From a checkpoint of a small mixture-of-experts model trained on Wikipedia.
Experts: 24 experts in each of 10 layers, 320 ReGLU neurons an expert, a softmax router.
Training: a variant of SOAP for the experts, 10389 steps.
Below are experts of layer 8 (counted from 0) of a mixture-of-experts language model. Rows are named router (the router's row for the expert) and show model dimensions 0-255. Each number is 500 + 40 x the weight over its row's rms, rounded and kept within 0 to 999. Numbers have three digits each.
After each expert's rows: a language model's description of what the expert responds to. This comes from a sample of Wikipedia text that the model never trained on.

# expert 23
router:498511503531513495505453510489452504529468438503541509494572402536461467449467454553525479521542464513431460567485509500498576531499447510503513478515568583582529443540523491459540530537509508513508558488447516554434520555464531481483444484532426525521457557540589509550500451499517444469511562491468473524500570486579474481465567438431549468511462550505497492482460574486469478503478551500546500555473473536456558537532557518546535457577500497528507519543502539476490509479509504458416546517490493533498470526553474536457457478506544508553431523439535487494473502500465416462541516544505462478423503516548535448456474554479443480520476490479503500511443479554497553603527526471450530531583585452466586536491559600511525489491463520497574582459469451493504509562490502
Commas, sentence-ending periods and subordinating conjunctions at clause boundaries, e.g. because, when, although, that, and announced after a subject.

# expert 20
router:493526548427471456545514513444476527437506461482464522479426451504512481452485516441442496439485576480479483530437508426521528481542467512461493507508533427493493479443447509477552515548542549475509482473576561557497497484498530584521483473486523567505492448440463419494521507553456518508471582510519508552566475520411579529522447508547489572494529470455502504554447419494513480487502517609565588510522541532472509482466505479449419494534588473538538564416522531450549519548481474522537490506537465539472505518526446482528488458540517464496471512535476508500525478450453567537500439461496473449472484520515511526517540525425528502520551512497503492443415502532560436502505437462567439541534506498507538468504544444524497521458459572585434522453534485484435506433514476
Capitalized adjectives and words within names of organisations, schools, regions and places, such as Central, Southern, Pan American, Military Intelligence.

# expert 18
router:456496535476507443499491508430538456502557522501440500550508506525498514502460462468428516522462554454493518418473487487496485544532507502461448590448495489513492554515456496556521442482505496469492492527503493481547486518502508511544509441507522531476459417468490445469566505499553507490429503532536443537535570528593497485527436555497468519504436483505452505483602476427487480516575482518500505572487603515481482548479572516474475514529530477501460500573441479512535493573467538538492504518535524521559524531605461526499451518493532528423546496454531546504377550465467540470513523461518462464543523512544475449478467484452511530497508470480444580500540472425544566526414528540554424449437559508506454502547482549569491489471573572444496490578503440522435535496509504
Bullet dashes in infobox and filmography lists, section heading markers, and time words such as late, early, mid.

# expert 5
router:545447528478516495535520454493499531516435475486496451501463475524484524480491529489523454538503496462534496487395545521499502462545502510408460427561540558437486495486459537507489529520516512490559529484549430542474522490439501487492448554515474452500436484465484474484587445501491610529439488459554481560477449509497499514460515549550591476439440500395478424532531497527536500504514545529491533421470495542552523465524539480452459398490614463526475542505526455465513497508536498507531528487534532492551498548536480554554435477487479468456532544527502466546459411492529496578539456440452496511472584553447491423570519496441546535474552478528467511464561496463528455519512471490515536560492481491468455531463470525488516559499604519477499447573535571552483511489509473
Hyphens, parentheses and role modifiers before a person's description or a note, e.g. younger, fellow, vice, former, (captain), great-grandson.

# expert 19
router:498428485526506578501490474468507551504462419624512474479479428477554546582470484427503535565494439481554476530577472505493505525502528447517607446500523500491530468482449466523488531516458442464528518447525567486537487564491487501542497434477540507501485490455527520536469491461525499491511470529445543544500471426497489494532522523487530463531627456508496539490500519497487486552457471400546570462507460497567520500545529481631545515543469552500476466404502527449507471455539523481518476494472386481481493483504509504490506464508455475574512504490494535492495472408479414447571494538591521520490480504504530482500486555540484529460452481476478471519457537503459519547516550496484557536604475530506455491445543420501471491518450550472488493503488497489542465547466418
Common nouns after the or his, usually followed by of or a preposition, e.g. development, relationship, use, leadership, score.

# expert 8
router:567536494508510533539503461498536510500469623433504469486501511413494508490550603477522544452527532509429513470536489502512441455528469520414558438556494473506505575507486522543522493474559496515447528511482457503499453496471465536429496489451473506485482526505483504543513538513465517467496549443443505489604445497499518442487497511580549578529505534502509459483439446464523490555490499602448511501499503524508451564440486502553488507448559489499567489563543465516493510518508538519543582487564534590506527477438494528444468532506388431540535549490503436480548518556476603479525490511505505478508548470431523566511525387448529531552446458465476509509495474512465517459485508548517538487481471483537491479468547431500462508473557449578556485474539496439516519559516470
Middle and final pieces of surnames and place names, plus common name words, such as Pots(dam), Kell(ogg), -ton, York, Street.

# expert 2
router:554547521481560554470541475571553467478518452508478449542494458467489458439534479481513533502483503432596462516412542524522519461480462474523477539462440443577474547468539468462490506491549504516448549461498453452510438471489508473519518548472501476465497529547488502501451533540511566543556482483508421480394470555513527495502549428472508547500560506509564500578577472454474466586492493519486483490467548444526576480456464519427463521586586516468522438447482582501513493510541493407398512476475478465481506527496529516498459492486476515550490535558518501507513606450468588526523517459535554478508491481496499516372496498491469485425528514475498495520480507466489532495478420537565422521462477486522488567475515548481530484431506498497543487528437492534482490547509546
Word endings and punctuation in non-English titles, Latin taxon names and name lists, such as -ensis, -aceae, et, de, initials.

# expert 22
router:538580522444482472442528469494464579506537400528530522541510483509447506493445553438539507576489485476489498400488510489506480464557477516542432470516500530466434560430492478522490560560562524528480571470464507513478421562523474553487499515463561538516455496473513536468530540518538532468501462462472582539470437446482546499412461450547486472531586458480521483535396531481463507429520528483589489536508478484510507514542533472517477395568499497564543538542500549499507486471450527473421491502517451539478525488549513517525466475502544464574532539544437543539469516428475464463498420530531471512453494480444530518528489465472540500498600457492472528493425473484466515514490506524557487482520541468456468504554512544442464535525551523501519503421500549468435429479456473
Pronouns and subject nouns just before a verb, such as he, it, they, who, the airport had, the building was.

# expert 3
router:498524494439519503517442435555569547483514449465531515574503509602488534460429472496552559496541497491592505503415508498478524505514454433574493558520503551493531444497487549475571531480485510461471461506505553489535558459527478479548446527540440492494496442494528468438522543456556495530443483515592495538464515532497557493404453484499484412519524501579472441484427492501402482450505513471502510517504466475475463474473526487455431525480489435466488494474540450452507456449504442483555429528500463511469459507467515481494501441504523524464462535429405470517497490524436438574499452461499461472491461564553514473553491545505487492532493566508452465538489458489591541455550457524470469519456496489488489411547467472524441517513422566470491521420532523488501451506524555
Opening word pieces of foreign place and personal names or Latinate words, e.g. San, Hong, Los, Poincaré, Croix, pres-, direc-.

# expert 0
router:416466470476525487446454506492485450480491542487494525440507542475580526566549466539500503504486444567505498496536434469490454483455570510452595436510452503471551537534495505566463484447418483503446502553475503486493512471573483537441476462469467511476490516518535484501518529487506467508502515474486563467579477500507516454547511506530526545562544447477405494498518459515496480542510435557419462520496491519532420533477482511569482530426437549485538501517488462568471559478497464557536503526543545513511479436469449460489425546476422483489561492488516475451499501552519537446486584551458547490526468492444485464539527459508552539592441507486536547579527524555492511542476506462511547521466450518534479474532464390475529507551583387461519555513532481420564505505484491
Word-initial pieces and whole common nouns in ordinary prose, often before a suffix, such as in(action), design(ation), government, ships.

# expert 12
router:487516508443514580558524508477464491468505469455480485513438510581406450552557452470476556572536550516483512557513487503574477483552514503510455579523532481405437500489446464560503546469498452519546465514520424514436515500400457451484464575513530501494512467473404556505479505567490521477520505488575455481501503446417526472459481473402535476492468472451504444447457421489475450451515527477517501447541474545498481512527522528484532503513541514461453495495437432523521518515465523541527554548526601511475565500506483473448556557515581479489539528537484518552512434499429502527504470421453473472519568517471524471471492469544460444465458513557504498499577507444482465523519618527530534502532527412552542517467503519492532538443490508485514510467468464482515459505514481
Degree, minute and second signs in coordinates, and first names after country codes in tennis or list entries, such as ″, °, Jo(zef).

# expert 7
router:507598531435506493566543495480490475505451494515444491501504582540518485474532495534520468527496549446517466515560434468429531488478515457481485521480519534443487526511480542512511497505556488489505420477518459536518469519525487533484478511509480443456379484555451504490491525514523477519489510436481474407534548475412438568556532406391480510480433548533526521486455469564544404476528543463453454509577543460532575457470424544486467531515497528543532452441513467509534522487470518498507528511475499476514510480473489467491528489498470502482539534512511396468570548584483507561477498515412466539490468458519444526487525528495483421492543453476464541487450462535484536420465583570465551443504452524533453463531444583518490441557542525436511499531486560497533525466521496
The infinitive marker to, modal verbs and linking prepositions that open a verb phrase, e.g. in order to, would, could, without, critical of.

# expert 11
router:501535524570513468476496546528497437471524588493504486483533509504477479434477476438475512463494480450465494488529485483544441596462514529460515515447448485546472440486534527475445511536529442437557472546409417521535459472552462535582550509526562458462455502506553540499553480485454478502471468454440579451446464499457425449565462477498477508518591550474446525486523483522503482476510487541416563515481461500493468524553441538538478521381470565502472530488488469525528494482489542564534528449472551537522513502518526528513556464505500550498506494518482564554482455494558553498558481472480493489490529468565489502464526431483476564543439568545543480474489501470478437514516583470429436440429475375501449489528492478529465535503525426506441493462510537499492504465501568
Single digits and short numbers in coordinates, scores, chemical identifiers and tables, e.g. 40°35′17″, 3–1–1, /h2-9.

# expert 9
router:506509485526404545515531525526532465530485604443563445477510527565584503552525527500400451494540463495493473527442515525453502523473488528513461513446466459530477512524520518493497528508459491532439497548488459413508508467513399538491519466468454522520586571521524446587511447482489523488520531539499555419530553549536508516551501481573549548528487478589518583492459486566486560583541444524444527529467521465480517457441508511527543488445454547492513543556471572524506500501578473490529444514490570505479473495516562485505476585457471490545532517530524452458506471554532575504455527543448514526537506514556523471460552439539549588538458511468523510512528474547441560557473482496522596492477475548520556467467496528458518490502495434478527496468505494547562453478504533
Closing marks that end a line: heading == and ===, table-final pipes, row separators, and sentence-final periods before a line break.

# expert 13
router:508465552534475492516541509511537529443524487471491526490532529571510470509483445559469490528482460449490506506497526453530464445507499440474475476466426485430481494490459538490531499491409491420518438478539493557428487477487576443439478510550572391542461472465416513511521499437490521533429516484499498399481543573489459515567576518488547506519473456505526538507510549496542561453492529577521472465478514447467541453466522536488492561439442441484471478468505567451476456495552527508457521524492530549515472501511468485464512505535556513512508465570430487494546496475511518502446535467456495492527455508550531492510581455556519436465556515466550518456580483456545508471505465510440437513425419475476586466572442490553499476478480554573491465537500528612482560549496524
Decimal points, thousands commas and digit continuations inside numbers, plus currency signs, ISBN and subscripts, e.g. $20,000, 13.98, 48.1608°N.

# expert 1
router:510537472459549427528536493479467557523492436490473467463554505512536469497568529455548521455520521529541524508505491463516458519509533540560486436561525466482469468449547485436492480416495498492455553482464463512549478461508516514523526497484445520484545544548514594439514485461551469460489513469547553564530590534520524456515512539499510507457440544504516457468524551492439451490587470476508445493571454507475559480499428494454509490442467472564481470536510457452457532529470500509549516508430546540462551457416510496523575523460510467565457489466472538533473463482478573536535487450467458483469519520453562478504555467468444421557508492479465533514519473546460436455519439439461502538502519503474551496414459526524476448480446534406448532582479537384474449534450426
Pipe separators between table cells and semicolons in list rows, often after numbers or blank cells, e.g. | → Route 80, 32.08% |.

# expert 14
router:456431503481518564480471559540550508550468507464505497522471461447551474496509477555532477482497500518446531503495441521441434458491549428497510563513458433497483454566523510493537451461448530542471462451593521466507493506525541510540514524531500556588495542473475502481492489491498520548540435439486481473542446507500507512470560584574508514521418424508582481531601539504542549468470460464513471463484536501511462472506477510582577523516597513487518517508549503547528481554439531479571483544471439454568558510457553490489566471511521540437484426485596489553461535467516445539505455489501567520453533488543492491512421491577482468389527537530503468517533570499454475447521482455547468508538528545525475465496554522500505523509536507485440436539508520572494516438539518
Articles, possessives and attributive adjectives opening a noun phrase in prose, such as the, an, its, various, annual, local.

# expert 15
router:513517515517497496498526551533494468430488520551482574461500474490481493568487511569437457459475478545499519481517628549511540540470532586416542477502496578509465505486465537433494500488509459480542475478532474563493426541492507500513471528583528481456458550455556523478479514504468464546495524573549578578483452464511544498557445541471440448472555514521489527467442505506492519415531538446520483469463519480567560461500573561547584508525493486505508557489538511460439559518490473446431465532464510491543464486502520483503524480477519557501486475533517515458501490478543454506467564516643456542491544479520567513493430584535471448465450410439515496451481537540496519472502549481497590513589523563496523544490506436469484527462425482513541465494486471482472505481479482
Main and past-tense verbs following a subject or auxiliary in narrative prose, e.g. began, moved, remained, was, been; also years before later.

# expert 4
router:569518519508473421482538547526484527432525540502513535475468461504543514537520492429535512490518437518537484436534512481586473442563495463476435500504601510449486550493432497429430465469538469504515534482521490507480499416516462461512551521501483465471607510520412488451423466518454531495519444465409464548502409570522498492482454490503450444486574429462576490458495447474516472468445494501523462558552442497479505518497472439494526549491524479502492505524531495522506492487460538568502459504445502560555457528486464565468424499546472543514543472431466508487509433493424558469438490501478451437445546506388492530493451555423549524462522503519468454461518466469497469519466473490539430495518450506524483492540458499443475539498488522491481460379508500477521479531501457
Final digits of years and dates, places and event words in sports and office tables, such as 201(3), London, Bronze, kg.

# expert 6
router:534504547494512470490533551483481505461503475409534551529519573486503459496446471605530551503392509461430506440558461489558491512563463521518447509463493525509512491517518513526457500478573538566484474516514509523502494456516575450451550532516516515478506562472443497490465560585490472399464508586544459473486525498500520502469532530470479495475398585446475524546497528426505509481498569488458516533566429579454441486511508495437513503458424493539520495536469504487460494533427560543472461518488570526473558425496496454525550405455522541514476444546513503493505487537468490545470494500475473518604508505528432474478495417438525489528562484536478547443479469489469481442495442459487500516426511504502466519447477516481517523552540490516478543514589472524418481447542488
First capital letter or short onset of names and titles, often after quotes, such as D(rowning), W(ent), St, Mc.

# expert 10
router:436537535509458433501522522514500498523463494624428535440500538513397524490461570423486506449515513520493471454572455485426529496499486527535456532522495517576547493452521520542484523548515437449586467569470497545483483461508522471494544525445517499439564510444524485472501562496513519500523470504537449538470515533514511532470425499444400508492559520474474540532447527433442552531516464466538455497520484497445462458534501537462524510500419442547491516467429563450466505576464533561523414480456472472486418506481457440455505533534553521521565518544530531601529456561541506487502488453481530509503475498462441513506569574486427555517508463450497451477487473488501483509471513497472509449467544511476435491479472471506539475496443519458489551490446600501500557552512545
Blank cells, line breaks, numbers and dashes inside statistics tables, especially football and election totals, such as 58, —, MF, GK.

# expert 16
router:518501455512491527441551530536534568535538479515447539517469511454437510447469516573549530498516561489516504459573539503521536496502482501562477504468534494560500536517512451494509537480459463509511535535517499424522565560498531535503531509555529473518520482543519491513554413547550430414522521518509381517332518520458512508490527501484453529456436489514539484462533503521537481510444495549533552471505449494477476464483508473442455564473519488455448548480518500537516456451485509429409521473550487520511504491489544516493525508494541474436496560471428577545599635586549459525456551474466533478548478490503540511581513542525482465521454446522467460502471501413464555459481449497516476522535489439515460481500475570464509532492415488473531498526513451524463493498464553
Prepositions of place and time opening a phrase, such as in, at, on, during, near, often after located or played.

# expert 21
router:537493480503571449541498499443458536481532479543561511477448561571453434438450561380502488534485502511492490514521417492483547584513504494466527552535426484510515535477515545470446469536509540452488476491515504539497570492454491449493520460503577521528541450426457550544524450500511547431532509509469489507534481439504485473471511509476486493511496552492501447544405497484474526528526528430530548550431441486444568524569560466472504469560457497522491402490491495484463497447453513417447436471499433509457473553488505565529486551480495483506466520501475479520488431401551444445529456523529505446587537515511429549486557602562504537577526491472533453550535478490541478520494490459471512459524476516496462501448499516506465570472429475475429515464525498450519477486465477
Honorific titles and infobox field labels at line starts, e.g. Minister, Sir, President, Country of origin, Broadcast area, and directed by.

# expert 17
router:572518544504514487521566507542529526463480524486477440483477470442474482507542513551443448539553539477538428524424535451474516476513539602583486507546486443467518452414504472536438515485543502473526530497396549533529512475438485428478477479459511508469485459541445487453511479517532587543553540527522503501512572437488514535542476440500545496521530554422501468431565463540573469509480487478469475548515542560473442560469486448470529497514447562522513515453485454460483472450558518512581523490500498425484584590511517531525497504475563477493516460548516531412474508537501533502504450512495466514502455549475532553466485544462451506450569493469498524421464465503488511450473516508494454491491496594449531582550495541548463443497542500618458491489440503513511487543525479
Opening word pieces of Latin genus and species names in biological lists, e.g. Miliusa, Homalostylops, Entactinia; plus some table cells.